config.toml
moe_layers = [1, 2, 3, 4, 5, 6, 7, 8, 9, 10, 11, 12]
normalize_top_k = true
init_std_router = 0.0166
lr_router = 0.0021
head_dim = 64
vocab_size = 8192
norm_place = "pre"
norm_eps = 1e-06
init_std_o = 0.0121
lr_mult_down = 1.5
beta1 = 0.95
warmup_steps = 200
schedule = "wsd"
max_seq_len = 512
doc_mask = false
Below are experts of layer 7 (counted from 0) of a mixture-of-experts language model. Rows are named down (a neuron's output weights, with its number) and show model dimensions 0-255. Each number is 500 + 50 x the weight over its row's rms, rounded and kept within 0 to 999. Numbers have three digits each.
Before each expert's rows: "comes before" lists some tokens at least twice as common just after its tokens as in all text. This comes from a sample of Wikipedia text that the model never trained on. Tokens count by the router's weight.

# expert 17
comes before: "20", "19", "1", "0", "2", "3"
down1:498599545544451507408547581520543560474572524532512522391445401497434512449446475512517543580477537548585486500430439474569561430563530470469462440507489506433498553444489427461493425529437487488523514457540509409481476579514571525607477505487485422576564470576529509526467501538526528480457600449480536481529567512516582477458524502563506424480404435590529525562624502452494548569520506552429445518513484457520614397488505480456510548493466581463481460501447519517598606536559524412426596479490550533443582556484472475504469474445483543506507434543433423535595437579406422457477537492576474380495472508501488484502600521461585476507461386513447555489497522457533549395485436470542470501526503449525517474473451521474464604520540540528514572484506516489538469555527453
down2:489547509514484534542542532503509486473503431523532467532438517491444471548447478513480498435495566409510463492495533586516557547497556488561583497510489548439507515485428509530523529557488395579539435554493539595493367427453570494505545449513540516521513518511448446515657489419528506524535476455444478597517560541417602413527469453509551513523485519638458464378538577465416560478483565417431478440537466468478459466485441480483467538505542529517544543542557555566404519467540469581426521513437493474557483482556472505448571585494452544525571561536447561457567457491448507530468520500588558429452533473533435493483508395513420440453451461484527579526468497524484634525544586471510472486500515536422468437586567499474578483463610503426476468478513503630531461481395515
down3:575512536472434469514534483381478524486527403545466439516494519457413479585505499474505504424518548482557456494447499538507466610515447528519508548542523502504464514529494466433468518514530404606517409446487496445519586525516608461387529535395506495461505542616512438474578502487495494555433421494439411521539446530502486552424476427398471496479533413502465525470574510600452472563565495470441532391487524466513451551462571529519486558468472560493449437411405524549463490529467465503492571462472520459547588493465485485578507414541526451391475552503511507544476569500585526476443435486504560463579455447519516470462562554500462544576526517585516541432501487480571405487493469415520486506551511557575364627447447467473448473421469564463445459458476488592526478465536566
down4:548477469478477574521526533490541541480614591556539525503480449550521467473433539436472556453478463366538438520488493473437483445474444604524489517580534443464477511474442559472494579456508471476527590495520495574525422462460463561510486583535504525558522429484490525462566493595473474456479491451482530546559565619483518453489577468515450583513551479509499517421479575534410471551440416539428519504540553515527498525441339501541503524538483420485377496516422509621583532523543514524422508470518467500477526456514504508569484457458527498494444500545551562427513532482458570456438599567606481514605448526458574553434503431451500459531526429593457496498494481483472568579518543545617497461485417539590412429440466528476554398497563531559549570501445536463495535519543478
down5:430534479452457607565426473480556499548480486415498490410440454518493545434553582519557537468527456557487449479449502508553498445526505492524540528436513537565459579500595483445505541475445440499465512404560417460470522478509585488534493547510469527410572569557491504443599535566575437448565636535566536489436416544529470530499512473513578539435515444478543472522551512508524444497461465493525482472505532497512541406579412455583501511562438435390414541513546476450459506515537480559474531493454579447474534442499447518493408491442509432463459483527467479510505468462529530461445534470425424432544457621440457409505554429567531494548449568603520482440489609516580441576457495539507478454533377446573541501533445406509481525491455471398454498515448526578569541436504530
down6:581452445581467473492407668517352481434526506333458512519538418489472471481531407502419457568461522418485436510549483465460392545514601402507464555527528531538500483569490465449518551535476584514481552506505524499476442511484485579611482543480415501503479401567457499565507531486536542532540495623534468524465628551542506536537411510502487483487482537505459467464458526560478504498560460486480482558494451547405515544486521562474409451521506556477496506498508457569492492561469467485530502572577482564499494503452511448498500425449519535446503427506528503461442469507428594516535429512509548543503502537554390577529363507453518429400486464419508476463499558542500507573477561467521441414411483463467499449542507479508447481563504510455583496539451423433526425556467491
down7:567472589552486464476543543507486492505513544509519500589447479529453445491507555438461460510486404460448520534501512561449538482465484520546529453576459446543514448454453544467525526476504477493487503370450492510491457476567425498486418533492527504479544523587498519417508518515513571597593560420544541480529574540561497461522456475474468534540524561462458607445477522509539605518554526535501486540517558554511567474483471497442512534536542451476558533572500525448522485551492503593340467479512602473505473496518422551453563423426550458462535494591488646550475459571491392492507465380443521516534573492581436592595543539530395422513484667534415430551514513498507574589492555487597474493487451554496440449540545495465581565455496578463515545440508465476514453528462443
down8:503449598491446417585519541505550438498431454520537516563456566579517414538526423502474631390499396572498458473591446571421477549537469456429391503445468523523450549553551623528463521507530572529453353428553526423459536468493445474527495424509586503492462487511487575464499503489530476465551546564437466481530590542549494478494473454515495511562508513435529456477439467592507507559450449519468550491527485543487520581510576519589550476454506471488474598481529555497501568492485477538492556518401412490484538471471546536413518505461551503422420537457494566479520479501528669533484534584524538552473555547526570474444492517507435541539476525554547503483470490589522462533403525556449511510529510568456412546505519510511469585511551474446411504496416533505462502477358484

# expert 16
comes before: " the", " a", " to", " by", " in", " that"
down0:512565560517502513430525507489514476517513513535382457567473559511487521540582503532415562546474542537477466524514505431593483459498531442573519538481468539556517574522509505538565561498472456497596468477476505395410395438530539530492485529521527505580377411457483464524550598541537451501515500539443486451477530476557508479461483569517491570549529563497479509480434443491538553461458471562489506432524465486428548473493457532524575462487447529537608506449380519538447551455382513536428496655462469464517489504435467471553508578571441571384448485541503539553496420452474521608437571474506501538423478464560479503571462452443459508432560540524484454464460536443514544451512555481575529505477510589526456533475412632452483514532490482506552553373593443477529503599382499
down1:502463536539528538579453370529462478464473460460487429542487524479428505484439514453408467414506438585507504505483450422534410488450340535489523467540493499488439547529475458472432448478464557482542489493576502544538601556475410534481490501491406531397471426575468470450546540512455528492403537570542587530401447603438423454471520532478440542526536444491534501517508463565544604462511495503499466514407522477466469522539547461454437565494631526391462497497474462438559522489456464551444408546520494515498497512486560597449555525436432518528490520409482524452472555502555576473425477495519447513508492529436554473629506442409459522555526421512501618479527527489470522445431551492375376486456505566495488439453534474466466504489499495509411481583499531584472505493515511
down2:526599558514596475533498428460575548541417498496534463461582472536472499511513544463441491568555480534396397513488533558536426601491423431467579490509485526451514480532612579484487402424570536484469527578507573541450510421459450500534508426440559542499509533409506449510525504503391565511438581489528459516464419441525520449596431436437575454410493529589514536519499483571498613515527543416549562547556461534430379492484517536399436435505528451462511447512527547474496511548476475584542549514534543534578476551534609455493508474498520593546568517458508542506530486456448475348446506383444553514469491522521453506572502421507516505483587541437482488510510511439549497569505466506502458508483443508523490556448485448539502482479490437585503516555483530384510522499470569
down3:577519529560489509589527457635545485459487565446481474533483472515566482592440535517556523520393510559522493464603464422483615467438458434481532426509565492588515578556475684505556480506533405487537479503470475390471481450531505490495529531569516408468533535509482494476571502516456638466514557432552412485407514492503527527500515526495486600506522470534555496593536474533548490420470496563429457461490536517454556602520534488567463506572421462502538421489556541444483477411517451555521466515460437550401437497491466481507493481558551577500497497474494479484513493481559409508536518507511494533494466535495554446450452494543542494484504440564499427501486453541494551595447393559462449494475559540486457463456511514567515418516471478459620481476540464579446505546615353
down4:371556426476556527504432536493519490473521601512533502547567551466505557490469495468560575523484520428555516570478442443512618561456506552476454551453542526562514520488503500496411548487460525459492571468542498563496430452420508469455598497645525529460454525410450536474436461482584503492629423515464462500484504545531531585494437458548401545477484576543534608564517516445525545468496496442581498478509458458549455490447561517499466458470476543569449505503599462475408511627548500481489529547472438491532569417426471519543507444528542436484368512526527456484497458447467574493427541449461522489556411535468512546509516546479529491539461434510534508453440476548547434412500574497527471549432537439518574516519463508512452369503626535451615557526436491535457429524447483
down5:445482485448483578492446533570533496477619523490476579442481573553489543434565530529549602508587510434543426488452438452555492498378522542595500534506535450484488496496456460473528551481433467441472565518592480532451560499526461511488427537530450514475547477468513534599534479450494483497599452442463449551610435468543506542424448498466458571494470468506389402407526487436482536551440537538492481448543495450523521584508421409505513416555496486543623523521495497583548493516495509495408530444475518533462569588552505445532490452583364504485508477516556420550381472566478516481528517514519511485415458503569451498417502442390568513507388462492490513516530547528591464423513435475539461564559454533610464568483502410484473486485479553465540541492519584539463477435449505
down6:486568479541477548455521463470631436512413449513425576408534533494428493478535531511545549536521459541515474441470433445491384436416562564568513476490505510501463462508508462529498485485495475502481559561530536505446504507525589489556482517506424417493434571490409437427474498542521434482517503462582512575518475521456623487552498487518476541417491434453446533486506484479570476551526503378519531531522545522478428553592600509546488510554494479609481552467450509458414514468467507478432595410489547597560420446473414558550454377468432580485551523590531492394467449476515459524494473487445448531547399526465588463496514416585497580497475480543553487471518510577552506642595518430437508464432494467558475524523518420542492414528446480487516548502505474508462416533538453
down7:530522550453525505579549449392452506556554470458525578521546637543559441471554496483482490452485474462442468476602574523499491478461501423493510563528519540484576463494592481453510470539491483436469478441510524513447510491575584484445554435458509552548566572504511452495475456501493549567516424502428429447555496447544477488417520392396499431520518501545425474497507551450583521495444492554454469500460556463554516458547469458452550491518524533587458518443497453542411481561465524485602544436450414400522470450482536516538588530531437491558559558580538465573531498504394635491492556444474477479493449449506488465466546471424551564497504522503473445518493540388627521488402585537513537447447534424500564584533406546451486513516494508532608507484502518496389443470553621

# expert 7
comes before: ",", " of", " in", ".", "\n", " and"
down0:445501569493357451507602468508406578420527457509447456486409543394519561453468459459418496541521427467498441525400506407516494557563468511499553458480503533456512592494406490596383495533488484436582536474489515406487520518472417443346498420524449465431452480455513496500502496495502553568405414523545429453514539468455548517516527492498517504447475427486521472466527501521538517477561578473584487496459492486456476511481561494495383540524544575465516467490502501457460486522509456570445450544497444515608569499514412525540449518451532438488473428557516481531392607527462490429487510466608508526521539515477562416437590545418478494450498478531467557517490533519500470407506550548517431481465472473497467491446370519456453568449508522459408519608486472533444548553475570
down1:431487484450516484454590487644430549517475494489521541460489531535511523450451481460500503517484512582472493545490550462470474436518488522519565513417521416557480567460556590571475450398569443485565531471509534523527531565424493506431492516431455524343487453467466419504439636468431497559472510519463550423431471481570493464539553516452541603492521557580471618393489448550554559458503450500546581356422421442583496428487523481471527428498532465541603474508507492507573468431514509556440495562442550564509558491408474535510545573545511429532449569386400521434487515528549489455541533444540478533507562504404458420514537567426498427453539451533455446525428526492476479576507511492514485502479506433483469547541462496526563549541550415481518457446448475493512526521475500
down2:500465550572485397539587461557555591574502509463529533500511501553541563485521457459469578537537574489516528490435583559467450550540565542568460552511509503570502465529440487439504448564467440535370494511501475601546426527491592503448408524504492536493576431447489547465461524451409563550535470509459513513608478487531450487524477546444591567548507450535486456473488498377525562537459483453512576522532422502450540525550477531488461432507469409517403549478502540392510589443466433495489502545607553473498454450507452518510429438524393444397477439539463538505419530502502537513512457434516478565453560497527539490515531546495585449380491565509441451551483451543530505487522455545488441540622341498479420482559480518490498522519436456475610430524563546451556517530546482
down3:554447443511574552597568545509509497458551475614548541454490501517445505495506574500473558532401532531516618446551527419591484574504519564514536451540478492467473577504418418435448504517482430380506496497483406539498427435520472570461504467555526543540548484430444464574496495545521488426471405455540475565446526537462492537546510532416529429412420589430541553553510407472517424469549570499470525516540441526487489529524526501488557489561479473445506527496569575456448525451548432534608562523512467615485495487505474485478425463483500412501591469395513590554491422466555539481468513567405502496542451493526502572483455485518506497581431463455487537457450521490478468469415417450553529472464435513386444507499513418584455373534572480441571495469547532507560477576498506
down4:521475494572538497491513463491490498485413502522478498479516494471558419533517551449621444492444486515482503466510390497513459469473587463431517534544435506436486552488503540566516586499500522498515502541484469531500504479521555541525480575574507502534462429535624428578435513544548393478450581482513503437484518549528532662433466566498494430411520457457510474510452495527574502469489620511459366454457631522489526621438538533460519508510568509431501547499502546529510469479603499557541412514449531487589499439486505380452476476487508630467560404467468470468553508499541483531521460594512543447498593529492508597601591554420466562517523537553526544542485490490557445489597531500555605466448510461548549505543553458492572493482529567495434490475521607545546571444541548
down5:442511587477495507498533503546447532550419517479461448518503505493605457556429520585405523589471431523464526489464490526406505551508492484538608578544542541484474569459585480532511558558441434486493506537462509483578467513483503477464546556504434474486446495421474511459539498567564507546534551519610514535482509512485517476464548447512541437453425448555365524573438565511463514480557559603553418544470497413594444528494461433548537438419518623475484481452509508437492400572518435552496396510471432524616561466528417544489488514462499500458495509513524569444504496469466524538360553568533521455452573568476543477622571504522455456584515491514453521523502536495533500501475555529454480479486509486551603457477550508447444463418460452492445529631476434614510575561555517
down6:538484507474481513539481476542505419500495452559473446488531559445532509439530529458566433476452523515554518493480557474460536514496586535493516508395487533540498553526540567443561485474426578501561544504410491517492394524547583462437554534498535534408530482474439433554515556510473582523445489510503411459608447558471511583512509480447465411477442482484564466480457418541467512606448526541544479506382512506466584482435513489528416491484582453518573494512459487437525482476480487536437496448532403524548430504560509546631435460586449470455520602456424529526522565434574560493570444492524461465566557510518441454547545497664528506490428475407470408523438437469560570573525472517417518539554595521563501562471511477522502464516548555490427478370472636488542472488472466
down7:504475451519464492412480458508547507484491536487468532509355464540575579491484463539484632482461601489457567488528494491439453523490571450433565425497419480556443598443528388485613485480533509480533493452474500529531449442487540457497545484500452479531490463459454465529574455504441401526470472541579418472565441362548525462459561529602547492597492562483538573503404443503531487523551575494550548522472443499515507439532481443444509578431496542509528622497488485471558490507469455410329394554536459473371563506414464518580460489519513504489535499499427538536587530580449567525546503528470571511494509510475528509561554550469496484553521471531439569466474579515534449480529440480455527520454506518494456533430518534482497494434490475444568561559477429431509507597542591

# expert 14
comes before: " the", " ", " a", " his", " this", " he"
down0:524517512492509520480547527458526458512448465485498512516517512477473528471465517444553474583474431471494468532566515471384452460462597496508457426519506514472431482488422435617510533492563567526484508579466448489478560501504512467528507475445492393551468525549407442489594463482349514475488476525439447522407548558490551497500494594466465400536523476487412577517489441538510519437473525472578396548475580613444444489556546477338587519546571551552512525512517572501469533441490484452617562442414469608547514481527504592525442487452507453537497564479539529428499417495493497442506493552513510509340460517428420600513496568513609465612523426486493542509526469543507493533483470549539516424545510534421433530493459516528513450492453427453540534506438483432452542553495431
down1:393505439472474492559489499545510514494447512434459492568563531501549461496509504487448554401518425412499524512483465502590516514554655565440555518489501521546549475562575543474447465439602502495468459436435490602481490641528483450502412452487503521527548537517476524521511441416521498418502500440556429531447448543516551504517514426455562475502651547534511416490551522590465528479502451460598510471456518454527554507476438481498555471514353477396492467497495511527530532472547530490482495417512417461616395567501563498513546446452518403475486426502508601505555550472566471506540596462470590452414504578474482390573506515474564506532509482464544470503465543513449501578505413530481479520549437544412442373505440523487468489462478439518519443433531483512439465513530509
down2:468504493484588565636494505547454494481495560517545557593489510501524495487433480426552520628520507518476483479455461487529568526550451441519451517525539572554522514493524470459470399525533545438455466532488521482474495478460500393576467361499515537472625542482559537529498445452585545556443516469551419498485505472489525517517473479560532482561487612548414512534418501464425525568468442473605405435580499590572391415478524512488573440597511587517458448560447446510531505472491598491508469523492583519562516531559396533470510478410510492427504507586488496611473535402492478492570543413509480487461563507539470468480544487532551515479517542425418528500544403450607460488553449539550494450526411492453505456512469483498427573532516482612479520536516459452531609502496491
down3:493502493511507549417518503584541513555540504475476518509459548454463459455530461480497481541523530484508425466470445502419588551477560469511545466448494472590509571582420512536531468423487539565414492518541491491534475433473431457458518441469502495515497420531577484455534444421534427462471462430540519555506506600565538557525536433468554538511427338530533514494477487546475515533570471516496501533375539562513667534461396539391630491564460532519467522532524504472554543552536493401456511497450456462396482481516563488572536479556559511548505547514544545464518485474529478554505408512571506506540541528588494544472485538470422438538505550530451495539499586644572555482559543487615523492543470462566371481447397531530527486530507488498484610446566502507524463483369508
down4:564413451548508420595572414514537497524522476427515518540483523614581478572400489484470583475533456448489449472509497440466450595528421465476558496529607546540497492507431543494494480635539464618526515549572541442487563465530500479508530570503577503463555363491376465583493512430493474448558451506478549513538477587472453404614481543447463544442527504510502490494448555446558517507547463502474549481516461483518532570397447495460538499437489618385453460480553458523559482531514421422419368525551527539493501507468562490428516521404540570437483561462564471406492457483511491472493476468485488561487477502439485448517514443538563528530502527455554595501423533432426530489526526502489480386442485509437481437521499556451497496560436556469519461542485520492522444567452496
down5:494494488494522559446463468483530504534550571489545560599441541393472597513519443492412502657431470437448466456504460456483596559520527556503552583513480551523552542507498409435462472480456544434455529435446430473443491498575424514527541559456495542535440484489484538480501525455502508401539501547491556568473570516460501469460488522575518597472469505485486434462536485407514441508480363548530441442494542576541560496465540551383546531501505509513515626480451419516402517542595514535513471508548583528513504589515523453474498475525463542486467423602582428557527657508570466567469520450525584556549525499496497444577547547496486462466460498555514540433582518504520406510491453476490479412528554500518569505459506522509564469517390519429387504417530523451461539463454504
down6:561528622515548443549525516397388511492530534479516536411590508493486571421412475499524520535425473441473475493584504531420474507569449505546507490564548609423521540549500497547449548469479475500459515429518499442522563584560467450515480459398544557515469534494504543479544498410464554476495477482398555435463481490455475571521455457548514428559467437447529504552486460504560435540563542541492532446489489510545562481515442481501504472411549670448606453541436476505474528557510487550548453441451563514509441499522553563463439478525544493435424515494533509454449522535495485449438508582530463463478523474479459560552515508455517502608427497466482435440482594540488517436478527518504593409452588565500635470524465489488556540544483467498434535526379382576601413468511447
down7:567529482501522526503492491419515509482528454524539408467533460539557586610561508467541471567522476467564518587517475450535521476527437466575473534466506525470521536556514480497369500646419500524457541474603426520420510491489527567532582546494464577500501476524452530541436501547525517491510583458473549513610451468568569526399518503482440586516583562462614527449452448392546563506505548429453500512457491611481443494454463419607535484533516576485576496569584543458420537458447518461443544454503571520476555462432549522486487627576459494548481487490494507511529447476481471466504466522575526407483536396511504473498473440422559530520493521527419493467484625551410464468467572569517504540472517399550529484557530537523428515549539547450613479486488595552477517547507475

# expert 9
comes before: " the", " a", " and", " he", " which", " but"
down0:540511529537476472476498398530517488456511471528427452419458513461607483484436565497551463563471506560548443495546505484519627458508523529630444504499578489524431564486512455428518480550473461450507454421582555413583545479450600529488564522508441480473468486478406553507576544501487489504545578554572526441440505479530598478526521494528464481519459612466586453410520573552517512403472491498517485473466534532477547534517554519481448485481465591441477481492544404464385511509436475532507462516587502464389514543515504573505383468480460497528453576462496499358497517453478485534546467510491465577540384504522624464569459534475517541498464555523539433580405428476486554655526487475520422498466532540500486504501454531513507537372526507510553528484503398546428541460481433
down1:585431506491448429483505530451503550528557564534485500448493543538442442535495494519473450570445460580501483446440537577448511465470484454527411422472439501402602540564554442533508498488520551467591470531386591551533573463532412537494439419486517417471459496531461468485491514555458506434530504498510534439383377541448466492473533512523514432470497373621551467538479502387487469463471505445462548557475506503516561572465479558451464472446528450479462528597511484491409524469566532494427383408556488485483554416427500459497444488486516509564461451535503481380600411513469466405415445544506546540549508600458511479521487469534460507465461531526471503511533565554449434425517453543484523463472453393456591586594523440477557472503444537535495544443514484433503485511440473
down2:419514512533473544425503455530466565419509496628448449488420498542533573535536559545590521373501548440587489491404469524548622496523449445535470403490410408569492480580501543523515509556529478454536521405553413561574484523470540483507454546540459570480502657515481491505527478449527514469536470461459479491523580549447460500562542462411531487538520586554534496489499501547566506549533414569518493493495504465458493494550482498544449580465497522426535539381481572582424543525488519548474382571509501561532522435600527510532513512518475434543457564505460460459451443504544487480477480500474487493439506513477626443511531498523525442489475527476518551561460471454608508503532486383410505445597464495535502462525651469420509566544503492518494450474600549541509528504402525
down3:566552413573489500564605468472538478444496505509415476424498515381416434427550456549563422472500461533453479523525542498569473401595472514468450480477475497538577506533471523517592516550511517540537515543489536528547428496536525476528462546447459464496491541539456553531403589478514525546448524464518594550410485522629561449485491523448544566470482490524529571532368574451485480511468522540460473544484506415489459543462503576566524445548491501446469479463473573489535526456446562440432451465487452446569567520546548496500440482479472452524482570546460473475449495590437558441551510544441547449558579407426547394549597450499557480501502585516604517589380537506472532531491532511459433540459465492472385502476585534462524540500475560481474414438619520472506599468470473
down4:556462472543531464406480616479516496469531438504591548516490581554511562495548472540535500460479569506527552592548442529559416487557525433535510441528523480509437555524564538371554473531567431524497470455620430587482507515490502460489518484541471535479463544456500494393619517427440463449436470506463477545544550496445451501452529542400519496582589432489492489515459520537495548492524504484476495484448445497505499480509491362427597548446583500474567547455471475560606548494512441501483533468519513477473470486639462487471473444489457461447535471521463510527523571521565489458492460560582426605445423521506486422418445462433505506524455547505587495433496497476411558518510477609461428487638515473554409520514493483520543565568414447491520537484405473454604547460445544
down5:535437521491497481517558528521536483446514597535511513449504461494447541483490482521471429436544550559456496491528504522575464509472523464458502461463426565559480504418474541526474509497398430437568450521506510497431429523400416449451394410484455460412571514486600505517416547468434468541450512536586493509498542483573467438565473420460508530561491490547563485489483435542573507485461584466506556604483423455414564437483544513526437474532536403403471498450531455484520543543489517528463473537563428515516484570465519446453483490566542496511484540514489473547486470522440597545508505480402579614500479472538514455465529551543364408506468458493576397439461389509527556544458461549443547548395425485345522539518571566473492457399589503435562465448531539445442484514531509
down6:515448508553474444539499489494485498377493482525560474501514454591423453570545548477466419505503468576454484465490559502510426566474514471422496463518463464482420560477494543540455560485448504578387499489570476575544458545536492502433512460518490599422552471480469553439473530511542516547476565470617485474443529543474439460477517561511495412425437484485482388430425548512556546521518519436483440477433453498471519485556537625517532500521580473582424503505560499461726452471506527472462452578529693401498446488416513522464546499422546523521515495469339503517588536483528462450486467503442410550514565488494466502557452458511527522532573444439494521440534528515423477511570514523478481428524529500539572476542454506484503552512523491435491530448476542585527441538504487
down7:473397557563529536555510460500497474473485643343537500529491520421495465535501488488550498499553431455448544547485482525560515561481472487488449507434530587495505513466497579460552564428451562482511461508523547516548496506555503490592537480455460483472521445569496490489482474542514536519511537575573461492496570549555523394539474492521457466418500392536423468525556393500614490452491541438454419519503521421506514475514496582561624515522470571491555532529436538525626518468551573538538481534476493507512478542497516545485460537506547471503484504535458549522578614496451483610443564496473431530497467428500598604613529516507483522538435450422416486490468410496523477506469498482536480469413471505523446411627500525524372520557508491502532468497579505511480395461531332

# expert 11
comes before: ",", " (", "\n", "'s", "i", "a"
down0:561428540484542498564487481506456443405499509526541502584500504518497497495438486469474496512405405522441382485595519466501468532475421547432552599545457562444503580446503553479521448527509478477578565616491410509410494472412509527514514531546483503490365480496546368490477478499518486454523502567447523544556638485546433404439396457429580495512570543464496492545547460516388539460519542539546407519559500509603475508403538506398511513571516549435542534442443461528503448479478526513483489411480546470495454536497520367374523430530516489501502459458428552494533478435482489454515512583380433483471447546491575487561509418484520439589481537462526578514411478505511523430534535420477472473528568546564467490500588503483507554473544493525519508491503542492503502484430548
down1:499511490467564562586441561431518440521509572495560545532465488529498546548518493464526451535534576493541457545464573466459520599470568524517464554514506521402456409538470454495496488513443523405475454542487485618417503557353603489585552512515467452532521439564491557548455463582467473549563509466537494572416462546597547519477453533456418477396484405508475463506516591477551482454549555485502484485442487517470505553523476488448494534552462525468477479509399400520606592466456431544502438517529458530421531479445457469472553494480516467516469420428454497527531473450526509427433506498444510495564455492551470483494432411572556483421416529515448458516467413516406416469581499542501484531425414415410506524544508428554481573472518438460516474563504375517537383530436499
down2:487491404429434457486561442516508494431546473473523449531454429442500540482482498514485501413574588493531603533443560412519510578480483481476522505507500494484482481495512470415521532550467415458483465508522562477477535438527499490441620482487442478464543413466567581541515474472524493449520454435516478628511478443564476465489519474551544531549475590506440593547461459494503491463486602531485537568525405495510536429502470468430461633411450550529499572395489547538445544402398479456472508544528521364437451540504470531493507432456408512519472408522434598507513571543549553542520424570468475452427531524550578488583569512443519515529494470519454501478512504413540549505462440482401542485490427460482551457467476496492581518340479508540430528510408520481611473552502427
down3:434551526486480453494479485577502437554540517522572482539501475495443540438448494558547489459553501599469514556475518470461511455495622444441581441578523579490457484471542500519487465462504555499524586494577477500485505523472507545567521519639515506522526491431549542484510522431512504491545487537595496445565605442452530554420614480406544609432524427516538475513589504469527470430506514510507516567441511518396485495463519445446428527551585538533482457407518501402581444408324554440477460443496474515494546479503518505474525444467556499519483532564513532431529435426530547506522422435525468522515564584673527505426562504519492557494471478430457507545518525514526487557485528470443546469502535481612429464481406448495517426496432505520444500530412470599498520531395558
down4:525563492508527519535532486500547522432466534407527489474416574578513518573505552490543434438475502480549484462356515507472508548483523552537416557529536495594515493505514492505438447550467473516484475542478468542547541510431496436515494477583574550529466522486468609539520431454549580598478471449443511445468443468484468496604443491486435478573462494503469485471527500439538665519543474569553445393511554537409442504532495506556431453504458478535527468597493532454548533481569597424543446495561523607518542467486357407568526453559519489525466552534460466557628402521504494463508491451581483499558487453468545575566482527549485500584474491487495568596564517487522445431499456567418402501526518537478475474484483529445584433599465461443508500459494426508413570425488440
down5:500523523373511387447553577465423434552489546459451495495526518469461521387549543516495524573589481431543495627468439418481545488480516470467517525548441452491543527544431413520516490392422546539584526428508578485448472496414487515536474474448450497508597504479502458480482525519546498474499450526510492458529502598429575513513475464472558541658473525587542464426501421511541399447528611352526493346518522564500511462445468537497485491520539457496529551499475438447538502427517505425348481482529543385526471558421479461555516493448485460416549461440379560426442520523494504538445511496544534506568560536472477432474542467482534504433534516520494509495462532527491456532471436538551598577504426454511525454445508477529483511463490512512457532474502454485454476443552444
down6:501519491525504499448428527447477626496460530512481566456434487508511404528446527520469540501497484520503461558495455512469497475547546425402557617466474451528525497468479510542467469552435466496556535518555596523591555399548515527452559408511498464534496490421471540476556535454492504513539541522524452500458489465533476401405592593481475409467445468464422479511450559512495525566492511456464427436494490414403532385576563486472516431588535528450538440585535519492530511496461527427536426461457539439432536547503457411612498457551488504503471454460579486481435541466450482593531434485551493420607550553520451510561544513530498479539616481498514538430506405448489516395604432442514533557449497489502473500524510465535556592360510464510440487454609450409548461537457501
down7:535481528467474493564562613485580476543532450480505526536480532579449530513449465487381415540489504642458534462585402478647496475477391543473600485560483486439578448479534458438536513515484522462412529475559501497576566566584507454459511508490537539596465543478478499477504438616453514383477523496433525583508507544524486439546496420542561554459602540470450493501472533490480567540476475480478464490549421512467489480454594541492487456514518519441452472549599488439412486493559595536571551539606517433535478493427449481611414543579467504523512466443591556463485408466437558549505496506550511471594464483478483522483546476461564501476511491543563540484494560477494460432530520491539476519395470471387541558478557429501515594477464522500495518542457449490473581518567445